From a checkpoint of a small mixture-of-experts model trained on Wikipedia.
Experts: 32 SwiGLU neurons an expert, a shared expert of 64 neurons.
Below are experts of layer 3 (counted from 0) of a mixture-of-experts language model. Rows are named router (the router's row for the expert), gate (a neuron's input weights, with its number), up (a neuron's input weights, with its number), down (a neuron's output weights, with its number) and show model dimensions 0-159. Each number is 50 + 15 x the weight over its row's rms, rounded and kept within 0 to 99.
Before each expert's rows: "comes before" lists some tokens at least twice as common just after its tokens as in all text; "comes after" lists some tokens at least twice as common just before its tokens as in all text. This comes from a sample of Wikipedia text that the model never trained on. Tokens count by the router's weight.

# expert 2
comes before: " the", " a", "|", " be", " been", " an"
comes after: "ed", ",", "s", "ing", "ated", "es"
router:37 43 57 54 46 51 49 40 30 82 46 50 45 40 38 48 36 52 53 48 57 46 34 57 57 40 54 50 53 74 57 50 26 60 57 54 40 60 48 52 46 62 55 42 35 62 08 47 60 36 59 74 52 64 39 34 35 64 64 66 28 57 51 61 32 52 34 57 47 56 45 49 64 57 46 48 51 68 38 62 55 73 07 35 14 67 45 13 66 47 34 48 05 43 63 58 24 53 14 51 46 27 65 73 42 36 48 35 31 62 48 26 31 53 62 46 49 45 43 21 39 50 55 75 15 29 74 38 49 47 63 71 43 40 60 46 37 27 17 44 50 45 28 60 59 33 79 56 31 46 76 31 49 47 38 42 56 48 65 38
gate0:57 77 71 66 32 36 54 64 49 36 41 35 49 86 33 48 59 89 46 51 50 67 66 39 44 38 42 62 28 38 57 58 16 67 33 64 50 52 31 76 68 26 40 56 19 57 33 41 46 32 72 47 67 34 58 55 73 46 70 54 55 45 61 40 49 41 52 67 40 54 48 38 50 40 63 62 47 60 29 54 75 47 34 34 60 31 15 74 59 59 37 41 32 52 52 50 68 77 46 64 53 44 51 40 54 65 56 71 45 30 53 52 48 55 52 48 30 20 61 42 68 46 48 37 54 62 49 45 41 60 51 38 18 33 97 60 57 32 39 50 26 45 29 51 52 46 57 53 63 46 39 30 17 53 53 35 39 88 36 39
up0:52 35 58 59 57 48 47 60 46 54 33 62 72 57 50 41 27 25 34 59 48 56 49 23 66 37 35 24 54 47 41 57 77 49 58 46 08 53 80 65 40 45 57 59 53 39 61 60 21 56 26 40 38 47 37 50 35 65 72 81 39 56 39 47 54 33 54 45 41 40 42 71 66 46 52 30 50 68 48 56 56 68 65 61 49 53 52 99 32 35 65 56 71 73 48 36 57 58 55 44 50 68 60 55 44 64 40 61 58 35 76 72 39 63 35 34 67 67 67 57 19 49 50 23 77 41 40 45 38 45 33 76 84 63 36 60 41 59 31 74 70 39 54 38 35 66 57 52 52 65 48 57 53 27 12 51 60 21 54 46
down0:86 55 32 54 60 59 49 28 61 48 68 42 28 50 61 70 63 56 54 58 61 37 53 26 64 45 33 34 42 71 41 53 37 52 53 22 81 36 34 51 39 42 20 60 61 15 35 09 65 46 52 47 42 53 75 43 63 58 36 24 38 41 55 54 66 90 36 43 12 30 59 38 59 58 55 75 39 40 31 56 37 20 58 50 63 38 51 52 56 48 51 35 59 47 35 52 71 59 32 42 40 62 46 73 40 74 42 68 55 24 47 62 54 30 57 72 53 59 48 76 61 44 39 52 43 61 66 49 68 76 84 57 29 47 56 40 61 60 47 46 51 47 75 78 69 60 57 56 65 66 53 39 48 73 55 58 39 58 56 69
gate1:58 72 45 60 65 59 17 46 53 65 14 59 37 34 58 51 43 57 58 70 54 55 52 42 63 68 48 57 42 52 44 74 32 27 42 77 43 43 56 40 30 48 34 26 37 56 35 79 55 43 53 49 33 51 59 47 51 23 65 69 15 50 56 58 59 37 49 46 41 51 49 35 53 69 24 51 30 49 42 39 38 31 30 66 33 47 46 48 74 46 15 40 71 55 77 38 31 70 28 50 44 50 31 64 55 72 58 55 46 62 48 45 68 56 66 55 01 72 38 64 28 68 69 64 75 59 66 68 59 51 52 59 56 52 75 28 50 37 40 44 27 54 58 43 32 58 55 59 50 24 57 42 46 55 79 29 30 64 69 30
up1:61 41 63 27 53 60 76 65 53 51 58 55 67 69 62 66 77 47 36 36 52 85 30 38 38 53 93 43 75 02 37 37 45 55 71 55 41 37 58 48 67 38 54 69 38 55 65 53 27 42 52 40 67 41 57 44 46 75 37 48 44 49 50 53 51 45 34 68 61 41 71 54 35 27 48 56 36 05 47 28 75 51 49 65 71 64 51 45 39 47 58 53 64 61 63 82 46 58 74 31 35 38 36 28 22 51 40 65 39 52 58 72 32 57 56 51 47 50 60 59 67 79 48 32 53 44 27 35 32 36 28 49 52 51 26 55 54 58 68 53 59 32 51 72 58 42 38 40 54 40 49 44 38 48 26 52 46 64 37 89
down1:56 35 38 54 55 60 72 63 49 41 31 59 35 80 59 16 53 48 47 37 36 56 42 65 32 65 33 53 48 51 46 48 59 21 48 54 51 39 49 49 34 39 16 76 62 70 62 50 53 43 44 56 77 28 56 64 15 26 41 48 59 64 46 67 59 34 41 55 18 58 25 34 39 00 60 36 28 60 61 56 58 70 64 71 57 46 51 51 73 38 50 46 34 40 59 41 59 34 39 68 51 68 41 59 57 58 79 51 43 36 70 50 47 57 40 42 56 49 29 48 51 74 42 53 50 50 46 40 34 67 61 10 63 43 73 54 38 64 62 17 68 62 86 65 20 64 70 47 59 57 34 41 33 66 46 49 57 64 38 50
gate2:31 63 48 64 67 51 41 34 64 86 58 76 33 61 53 67 65 42 37 52 45 64 46 63 31 30 83 55 23 51 80 40 50 56 38 52 44 73 38 66 82 27 41 67 16 52 55 25 40 61 62 57 57 19 49 34 46 36 40 52 47 51 48 81 40 38 47 60 53 77 34 57 63 76 52 61 35 58 28 64 45 49 22 45 46 64 50 55 46 47 42 24 37 60 46 43 36 42 55 60 37 37 41 67 28 78 65 46 68 40 39 35 25 53 50 66 50 36 70 18 95 44 59 32 49 42 55 56 55 35 42 70 39 53 66 26 35 45 55 74 46 36 51 72 62 69 66 33 42 46 54 62 58 42 37 38 37 45 50 58
up2:49 40 60 29 41 36 61 42 29 31 23 43 75 62 25 48 62 48 55 32 05 48 43 56 27 41 61 55 59 40 42 25 52 73 40 43 41 39 48 40 62 57 63 27 48 56 63 76 34 69 50 26 40 72 56 41 38 79 61 37 36 52 49 48 81 44 41 09 47 10 49 60 65 48 51 60 46 18 55 28 31 23 55 54 99 32 31 36 59 65 74 68 70 50 57 42 45 52 68 52 54 75 48 57 47 49 61 65 40 52 48 61 62 32 44 63 40 54 64 35 32 66 65 45 25 59 42 61 32 49 62 50 54 32 42 50 51 58 39 44 46 71 48 46 73 33 43 61 63 67 65 60 59 47 56 38 38 46 33 43
down2:32 40 51 47 40 44 54 82 62 54 40 49 44 55 61 56 43 87 69 42 56 50 53 31 65 17 55 43 54 73 52 61 30 77 54 41 22 36 24 62 53 31 59 23 55 27 00 61 45 53 43 28 63 38 75 61 30 76 46 35 52 39 49 75 31 57 70 61 50 57 70 57 33 31 54 42 43 52 57 43 58 61 57 58 71 37 51 71 52 57 52 58 45 50 52 52 41 71 39 58 36 49 30 54 49 64 62 63 53 38 61 29 50 53 54 44 35 41 50 44 30 62 52 65 54 50 43 73 82 68 35 66 50 79 87 45 45 68 30 77 46 52 35 43 69 41 38 52 30 38 28 36 27 65 32 30 26 47 52 36
gate3:41 32 52 42 34 44 70 41 61 44 53 31 19 45 33 74 55 64 51 41 59 08 44 35 43 38 40 51 43 83 28 67 65 59 44 50 36 62 36 50 49 28 58 82 75 80 53 48 51 64 64 50 58 41 38 53 57 60 32 71 33 49 81 70 44 24 41 69 46 50 49 51 58 64 42 97 42 55 29 86 41 59 61 66 28 56 34 43 38 53 56 53 57 39 60 66 44 29 46 27 76 59 52 61 45 51 56 40 55 73 49 40 50 42 41 27 42 44 56 65 35 37 59 59 46 56 38 38 51 48 84 54 55 62 59 28 41 45 60 46 26 37 43 35 86 39 54 19 58 62 72 62 29 66 53 63 58 47 42 80
up3:30 66 29 67 51 40 66 36 61 28 72 35 71 78 40 46 79 55 27 26 38 41 41 56 47 29 34 81 43 49 81 58 56 68 66 48 06 51 51 49 50 70 40 48 58 84 55 57 49 33 45 74 61 30 48 17 42 45 63 39 62 58 63 43 55 53 43 71 53 35 72 69 57 38 32 38 48 57 64 37 44 82 29 57 58 42 36 64 57 53 57 42 51 54 48 65 21 65 69 58 57 67 65 62 61 37 35 24 29 47 70 38 56 54 39 52 27 53 43 65 38 59 40 51 60 60 59 56 55 60 68 58 54 74 11 62 73 39 46 48 63 46 45 61 67 45 37 89 67 54 50 36 57 55 32 56 52 26 65 58
down3:37 33 50 51 34 48 49 63 29 38 72 57 50 41 52 90 55 59 75 36 82 40 47 56 32 47 35 38 40 39 22 79 91 49 56 66 38 44 57 48 29 23 49 45 58 72 68 41 52 14 47 29 37 57 49 37 31 27 60 69 54 31 38 62 40 33 33 43 66 25 59 50 53 52 53 44 50 39 50 72 12 38 42 38 29 31 60 47 88 44 62 63 65 24 49 64 50 44 60 76 54 45 48 43 49 60 64 31 54 52 53 41 62 46 33 52 54 53 51 50 27 19 70 49 36 48 52 63 60 26 70 32 51 47 84 38 63 52 34 58 40 58 62 26 71 32 31 37 68 46 39 48 56 55 65 52 43 54 30 61

# expert 16
comes before: " the", " a", " his", " an", " M", " S"
comes after: ",", "ed", "s", "ation", "ing", "es"
router:53 43 48 63 43 55 71 46 40 90 38 55 57 79 45 37 50 44 30 59 46 45 56 62 46 58 44 48 37 58 46 52 40 54 89 37 28 53 34 45 24 62 53 14 44 59 54 66 40 48 44 56 57 73 63 27 45 65 62 64 31 51 62 44 48 56 32 66 52 58 48 35 53 39 63 55 58 99 34 60 37 84 45 68 42 48 35 26 63 57 52 38 51 52 42 60 24 33 13 45 34 10 52 54 41 30 56 25 24 73 71 54 65 50 71 39 56 57 53 42 51 79 55 56 36 66 71 37 64 52 67 74 62 39 57 35 20 34 31 42 40 31 42 56 66 42 64 50 37 44 65 51 30 60 31 32 43 47 35 38
gate0:48 52 38 05 43 58 69 50 60 51 46 52 63 41 42 45 34 36 40 45 23 46 61 37 28 46 38 62 27 53 56 55 41 56 63 40 31 53 44 40 43 30 29 43 25 72 27 21 44 72 62 34 49 67 66 51 39 78 40 51 30 54 75 59 59 61 58 48 54 56 31 49 69 84 55 51 27 57 25 67 33 57 22 64 55 44 33 27 58 58 34 49 44 45 58 39 51 59 32 55 58 32 74 55 35 59 48 27 63 63 58 55 34 49 46 78 28 50 64 26 52 46 60 51 42 33 66 29 12 49 54 70 70 66 56 30 39 34 74 23 37 42 68 49 68 66 52 49 30 57 23 54 72 74 25 47 35 64 36 40
up0:77 30 54 55 62 53 30 47 57 44 69 25 53 41 46 66 59 46 52 40 44 58 47 43 49 52 53 31 43 64 51 25 49 43 43 48 32 40 72 47 59 99 40 45 69 93 37 60 66 44 56 35 35 57 57 33 73 64 39 46 36 57 90 61 55 48 53 49 82 70 25 63 61 55 20 40 44 42 54 56 40 54 53 64 27 73 56 24 60 68 68 16 60 55 71 74 32 76 40 45 26 54 53 41 37 51 55 56 62 74 67 46 65 48 46 43 23 61 44 84 39 59 43 51 72 43 54 59 29 50 54 20 49 70 64 27 38 55 42 46 62 85 52 40 70 43 65 32 49 25 56 49 52 61 58 53 47 51 58 60
down0:40 53 35 71 63 65 37 42 43 31 35 52 17 31 44 31 53 52 47 76 36 68 29 53 21 44 68 68 56 57 60 55 32 44 35 47 42 54 41 50 63 70 63 61 49 40 65 37 44 50 51 60 57 71 48 37 53 52 64 34 42 66 79 54 55 38 44 65 42 46 18 23 65 51 41 61 46 46 63 47 59 52 64 27 61 41 70 29 37 59 84 38 29 32 36 40 57 69 40 42 54 47 34 73 75 62 38 55 56 44 57 37 40 65 19 30 65 59 73 32 78 46 57 45 39 36 42 56 35 64 37 50 72 57 26 33 58 57 57 18 61 29 24 51 48 63 18 66 80 48 40 20 50 51 40 23 46 64 41 83
gate1:37 77 47 38 54 55 62 54 50 43 51 47 58 61 55 28 25 24 53 46 73 61 60 52 43 39 62 28 32 36 21 79 46 46 45 69 55 79 53 57 66 53 37 32 68 45 66 57 17 68 07 50 22 45 41 61 14 52 45 56 33 32 52 55 41 51 61 50 50 69 53 52 40 69 59 68 20 70 61 52 43 41 57 69 73 43 38 47 54 51 47 48 56 60 39 65 49 44 56 48 54 36 26 83 44 61 34 53 37 60 44 39 59 26 45 53 23 56 41 44 57 72 68 41 56 49 88 34 55 65 81 65 59 41 55 46 46 48 51 59 32 45 40 68 15 93 32 49 53 37 34 28 57 41 17 57 55 37 46 52
up1:46 73 66 58 41 50 48 58 47 51 52 18 51 65 70 43 54 65 53 56 59 62 53 25 30 71 29 63 67 57 53 45 31 24 53 73 57 68 63 55 28 74 62 45 21 58 48 50 74 49 56 46 53 37 57 46 73 31 45 79 78 35 74 44 56 66 68 80 40 42 43 25 50 55 39 55 59 40 35 13 43 34 31 41 30 43 56 61 25 49 34 67 24 64 72 74 49 44 36 22 20 48 57 49 53 69 39 38 38 56 39 24 65 43 44 56 13 77 62 56 58 60 30 52 56 59 35 56 58 49 63 62 40 60 60 36 58 53 49 38 38 60 42 42 57 50 36 57 39 82 52 45 76 91 52 53 67 41 34 47
down1:78 43 45 62 35 40 24 53 38 70 50 82 36 76 66 27 41 26 57 53 52 54 56 53 23 85 72 48 57 56 49 58 58 36 41 43 32 30 34 24 57 41 55 53 39 55 43 43 54 35 62 50 28 62 68 41 37 42 60 61 62 59 27 42 47 56 57 36 57 63 35 63 65 46 36 37 66 40 66 48 38 36 20 28 39 72 64 53 37 48 27 57 49 60 52 29 68 31 73 65 58 36 63 48 53 41 71 40 50 44 80 45 14 41 27 73 82 58 46 48 34 96 46 50 42 34 34 50 41 55 27 53 61 58 49 41 60 16 50 63 51 60 47 52 48 64 60 11 34 62 40 43 51 38 49 27 62 31 68 51
gate2:43 40 49 69 40 42 57 66 69 63 33 50 38 93 47 53 31 42 43 46 30 58 33 72 40 11 31 77 50 59 74 55 33 50 42 41 58 66 33 48 47 29 46 56 45 41 80 54 65 60 45 43 35 62 43 29 53 50 26 32 91 49 83 41 41 53 53 47 27 62 47 23 29 53 48 41 50 36 51 62 38 27 41 77 60 61 38 60 80 51 34 55 53 49 45 67 20 75 30 30 47 84 44 24 39 78 43 33 35 26 54 48 38 59 62 64 61 51 60 48 71 43 54 57 40 71 78 62 49 42 44 52 27 26 48 50 45 67 67 44 46 57 41 60 68 54 66 37 46 33 43 29 36 48 47 52 72 45 50 48
up2:25 28 44 61 36 24 63 48 61 53 32 41 56 64 35 28 55 69 45 45 35 51 40 52 49 41 38 51 51 50 57 84 49 45 52 53 58 62 00 31 40 42 43 50 64 72 66 42 42 61 26 38 50 66 34 25 41 49 29 38 26 49 80 63 56 67 57 44 58 57 57 46 64 42 32 31 30 56 47 74 47 65 44 57 60 32 29 60 78 28 70 53 56 78 48 61 26 57 37 55 37 79 50 35 28 70 53 48 36 32 48 38 39 37 29 63 36 62 50 35 49 47 54 60 42 44 64 51 56 51 58 22 35 33 62 58 37 46 62 45 34 63 98 28 79 47 64 39 18 66 35 23 52 57 60 61 54 76 52 57
down2:54 05 33 38 64 45 43 69 70 54 61 62 60 58 47 25 56 45 62 22 47 35 37 75 51 41 42 42 50 55 48 45 64 42 71 26 40 74 48 10 66 41 40 48 43 54 63 49 63 35 38 64 74 78 32 50 49 45 60 61 43 41 57 55 44 66 48 44 53 45 37 47 88 63 47 55 51 37 64 62 57 37 40 31 52 53 59 59 48 36 63 47 88 37 18 61 14 46 52 58 48 38 32 44 59 63 42 54 34 65 49 37 42 62 34 67 44 45 39 35 64 45 63 37 61 42 30 61 37 60 45 56 63 75 37 29 43 31 72 51 31 45 91 28 57 58 67 43 19 54 46 38 59 28 31 94 69 48 53 65
gate3:51 40 54 56 38 57 32 56 48 50 68 47 86 71 18 49 26 35 47 47 31 49 56 50 43 60 62 49 48 36 46 33 75 60 56 46 75 35 37 63 44 70 51 57 43 49 37 36 45 50 43 35 54 49 65 47 29 50 53 78 55 38 42 47 34 61 53 43 33 45 39 42 62 48 78 44 52 59 59 51 46 78 46 46 38 55 36 89 33 60 72 77 39 43 28 47 39 44 35 31 42 27 74 25 28 58 42 30 51 31 33 65 37 49 38 44 68 44 79 55 30 59 48 65 42 23 58 54 50 31 31 81 47 35 70 58 28 43 82 63 50 43 43 37 51 52 64 65 29 74 64 41 68 84 42 36 50 52 14 13
up3:39 29 55 29 49 44 49 41 54 46 59 74 71 38 52 50 39 79 53 62 42 46 69 53 88 48 41 56 68 41 49 49 66 59 52 48 74 47 47 50 24 58 64 32 55 62 57 38 43 24 37 56 54 39 57 45 55 68 52 47 56 48 55 51 55 52 43 49 32 51 40 35 49 30 93 45 58 56 39 61 64 86 77 61 52 48 46 81 27 74 47 75 41 37 13 46 45 58 51 42 33 33 56 50 23 47 30 27 17 40 50 58 75 54 41 49 76 12 52 59 34 33 56 41 46 56 73 33 50 40 25 67 50 44 52 51 21 39 77 45 32 19 43 36 43 72 33 46 41 64 40 48 35 67 28 34 63 47 49 23
down3:78 35 61 69 51 59 40 49 40 55 66 33 53 42 68 40 59 66 37 75 39 50 51 57 50 46 45 15 48 54 97 72 47 52 55 50 45 55 54 43 61 60 46 45 35 45 50 10 67 75 17 39 60 35 51 63 53 51 53 70 48 47 33 43 53 56 52 60 59 65 47 22 68 33 49 38 65 47 45 11 45 45 46 57 49 78 56 30 51 40 80 27 48 53 46 66 65 78 57 57 34 64 45 38 65 72 64 58 58 79 61 52 60 39 74 74 51 48 47 34 89 81 57 12 49 61 28 39 40 66 65 62 59 63 50 42 52 39 54 73 39 46 68 41 56 50 43 23 73 45 49 39 68 37 74 33 55 50 50 39

# expert 17
comes before: "1", "2", "3", "4", "5", "6"
comes after: " |", "|", ",", ";", ":", " in"
router:26 69 62 69 41 62 80 17 85 65 58 25 39 62 47 59 41 08 49 43 53 49 36 48 61 78 27 60 57 42 49 56 44 47 71 48 56 51 52 76 34 52 66 54 70 69 26 74 53 61 56 76 38 47 70 30 20 60 60 51 36 46 54 75 69 63 46 44 35 57 39 75 58 59 33 58 36 62 38 73 48 53 35 17 35 38 53 48 76 57 58 31 12 67 45 60 44 54 21 45 38 29 50 65 29 42 42 38 36 61 47 64 69 61 49 64 41 48 39 38 58 60 60 62 23 39 70 60 67 52 40 42 65 52 55 56 29 61 31 49 48 64 29 74 69 52 59 55 41 51 52 55 54 52 24 50 51 20 46 54
gate0:51 30 45 52 52 36 07 45 29 77 45 05 80 35 51 76 51 50 27 29 66 60 46 40 33 51 64 44 32 43 56 33 47 15 51 53 74 60 73 78 58 50 72 62 64 39 63 48 42 59 56 44 36 73 45 40 34 52 50 56 62 66 70 68 61 53 46 54 64 41 37 39 62 51 40 44 43 51 61 76 46 52 75 31 52 22 56 44 79 45 34 45 48 42 50 61 53 49 36 68 55 58 64 35 43 51 52 32 51 53 54 43 48 44 56 66 38 28 48 79 17 73 50 58 48 26 26 67 12 55 49 65 29 68 40 64 51 68 65 46 41 61 59 51 56 18 63 61 47 69 71 59 49 61 44 53 70 72 29 64
up0:41 36 42 54 41 47 27 48 30 67 48 44 64 32 27 52 58 42 42 41 77 42 41 50 50 40 44 68 43 17 49 29 51 24 51 50 56 48 58 52 59 46 69 55 76 59 39 61 72 56 72 57 41 74 55 51 29 48 52 48 44 42 71 67 55 56 61 52 63 61 34 44 51 31 23 48 56 64 88 85 34 42 58 17 51 24 67 09 48 53 61 45 39 70 42 70 43 52 40 63 61 69 21 24 43 65 33 44 52 30 65 57 58 59 61 76 61 33 65 60 32 51 36 50 46 33 53 51 18 74 39 59 45 53 27 57 29 57 37 43 34 55 51 67 47 22 64 55 16 31 71 60 72 48 28 49 80 60 48 50
down0:32 84 35 49 49 26 26 49 56 54 35 29 48 59 47 16 33 51 55 35 47 44 72 77 58 42 34 58 65 61 36 48 53 44 55 39 30 62 42 53 98 67 48 58 50 87 52 53 53 39 61 49 79 61 36 14 43 39 57 18 59 44 25 49 30 51 42 24 61 51 64 63 54 55 40 57 83 56 31 50 62 41 38 48 41 58 41 63 31 43 70 16 57 48 58 47 35 50 47 44 66 59 45 57 30 49 20 47 28 71 57 75 58 57 58 59 49 50 35 53 85 52 42 53 41 25 44 43 67 44 49 40 52 77 47 65 68 75 29 53 56 77 33 39 44 41 42 54 49 32 57 50 73 33 48 63 39 39 63 69
gate1:57 52 48 57 42 69 69 40 45 71 67 43 52 40 55 62 40 43 24 46 69 28 67 45 43 63 62 21 44 91 34 51 52 48 69 40 42 56 58 78 37 57 51 32 63 33 26 56 46 63 42 42 21 65 60 61 48 65 31 54 46 46 44 34 75 28 48 53 71 27 44 50 51 40 47 54 25 61 61 98 36 59 30 41 46 20 58 64 54 53 53 36 47 79 51 62 53 42 62 27 27 61 38 48 39 49 39 47 38 29 34 45 34 68 37 48 38 39 26 56 54 51 51 65 69 67 45 56 54 45 42 63 69 30 65 32 43 43 45 54 74 32 31 53 79 52 82 29 29 68 76 32 40 69 46 58 17 43 51 26
up1:54 26 28 63 40 46 68 63 45 69 73 66 35 29 53 58 56 77 40 57 69 52 57 41 52 81 57 38 46 79 47 45 35 58 56 23 33 74 56 51 49 60 40 13 52 32 42 44 54 61 55 46 26 42 59 45 44 53 55 37 40 73 41 51 67 39 34 47 67 27 37 69 52 49 65 17 53 62 60 75 57 35 29 38 67 16 57 57 69 54 50 33 71 40 61 42 46 34 63 36 30 40 53 42 46 52 35 52 36 35 39 48 42 70 22 53 54 59 18 65 73 35 26 71 68 64 39 79 59 29 42 54 51 53 99 51 52 42 43 52 94 49 47 48 68 42 55 41 50 45 58 44 64 75 52 48 53 31 51 40
down1:48 52 52 22 59 48 09 50 45 67 75 60 54 32 74 65 35 40 42 30 50 42 45 71 53 70 58 56 41 80 64 38 65 35 26 35 39 53 66 64 71 67 68 52 69 47 46 47 72 61 52 42 58 85 54 54 57 71 45 48 45 41 26 58 34 59 36 26 33 53 57 29 64 45 58 28 40 62 38 47 59 43 44 49 62 36 69 54 64 43 61 47 43 61 31 49 55 49 55 27 38 81 60 73 42 76 61 27 42 57 36 30 65 55 49 64 59 41 73 40 72 59 58 60 53 58 64 53 52 53 44 62 55 60 58 73 97 65 43 53 79 52 34 59 50 39 58 59 44 08 51 61 85 39 56 55 72 76 45 72
gate2:25 30 42 49 74 28 81 28 40 70 36 25 56 80 35 73 48 39 58 57 56 41 33 37 61 36 60 56 47 72 75 52 57 50 55 45 86 37 47 29 47 43 49 37 49 47 31 62 35 43 56 61 82 39 38 56 51 54 56 60 54 57 24 41 52 53 48 51 17 38 59 74 66 53 49 54 65 58 43 39 29 62 38 41 25 53 34 50 49 44 56 69 29 68 30 47 45 66 40 66 53 43 69 91 37 55 61 56 56 57 46 58 46 59 52 43 35 37 41 77 37 64 84 22 48 64 53 25 57 34 58 49 64 50 19 29 58 25 75 39 41 49 66 77 64 64 32 51 52 51 40 64 37 28 32 36 52 31 54 78
up2:67 70 42 87 64 28 51 29 21 72 54 38 60 60 50 58 61 43 60 59 81 45 51 54 71 40 59 84 35 52 53 69 82 84 63 32 60 36 57 24 56 47 24 34 51 65 40 69 41 45 69 55 49 77 36 38 44 57 72 52 45 65 28 42 56 64 48 59 60 53 65 46 63 52 43 59 49 52 50 58 59 71 52 52 24 45 16 64 63 44 76 68 48 40 38 60 37 49 38 45 51 61 76 41 58 57 60 29 75 51 32 58 44 79 57 44 51 44 67 54 40 53 59 36 46 51 52 33 64 65 61 49 74 35 43 40 69 36 70 77 44 63 47 66 39 95 19 44 48 49 69 50 55 33 70 51 48 22 38 59
down2:30 57 52 40 46 63 62 38 44 45 43 41 38 58 60 48 62 66 42 67 42 42 59 24 42 66 34 29 61 51 21 55 60 46 40 51 73 56 53 77 80 68 45 79 36 67 76 46 52 60 37 41 53 61 40 64 40 41 45 38 58 50 48 61 44 49 32 35 60 80 53 51 48 47 54 37 87 49 50 27 77 06 42 34 52 54 48 53 49 36 28 50 89 65 67 64 66 29 50 47 25 39 49 55 53 75 58 36 49 51 47 70 30 47 50 44 36 14 37 55 52 66 80 25 67 45 63 40 47 56 47 30 52 47 57 48 77 78 67 62 40 73 53 51 62 85 42 38 45 53 20 68 34 57 43 63 58 62 71 23
gate3:24 55 58 53 75 37 42 53 52 03 45 56 23 37 49 35 44 35 38 87 53 54 17 69 72 64 49 20 26 29 28 74 52 63 42 50 28 30 30 54 51 33 39 58 52 37 45 78 52 54 56 65 38 77 51 41 58 57 31 37 34 49 80 69 57 42 48 58 53 58 44 60 36 68 49 48 59 55 55 75 37 36 71 48 66 35 52 46 58 44 53 65 35 80 61 45 65 36 48 59 48 45 47 44 57 62 64 64 27 54 54 56 44 63 38 59 62 28 57 25 58 46 44 50 35 37 62 29 59 39 59 13 80 59 56 49 58 24 43 29 53 69 58 68 55 76 51 30 32 48 27 52 64 59 67 60 76 63 63 36
up3:32 33 59 71 49 28 46 76 45 48 27 38 53 42 40 57 19 42 66 54 41 40 30 70 62 61 59 44 46 53 54 82 55 58 37 51 71 44 37 53 46 63 51 65 50 53 28 56 51 33 51 57 56 70 45 60 57 66 17 34 30 39 56 37 61 65 59 54 69 76 62 62 52 72 50 33 47 46 37 57 39 48 89 29 32 36 51 56 40 44 72 55 08 86 73 35 32 51 25 77 49 71 62 49 25 73 74 54 35 53 48 62 37 52 42 59 51 28 65 20 41 53 48 49 16 48 69 34 37 27 38 38 85 46 68 42 50 44 75 49 53 54 53 71 42 44 44 40 47 59 53 48 79 59 48 40 56 71 70 41
down3:28 60 67 49 52 43 60 45 65 89 57 43 58 27 62 14 62 27 52 59 54 73 62 43 59 38 25 46 85 53 35 38 31 41 44 43 62 57 44 68 61 33 49 63 54 53 16 51 46 53 50 53 43 18 81 35 68 71 47 50 61 61 37 56 45 79 49 51 79 45 53 72 62 34 52 48 46 27 55 51 47 70 28 32 33 55 29 52 71 73 49 35 37 49 38 62 34 61 62 36 49 55 50 66 48 60 60 41 76 57 32 54 64 53 75 74 65 45 74 30 54 31 43 67 60 64 52 72 75 48 53 44 94 55 24 66 45 69 52 71 43 54 47 42 42 44 52 46 42 31 21 29 38 54 34 44 49 63 69 42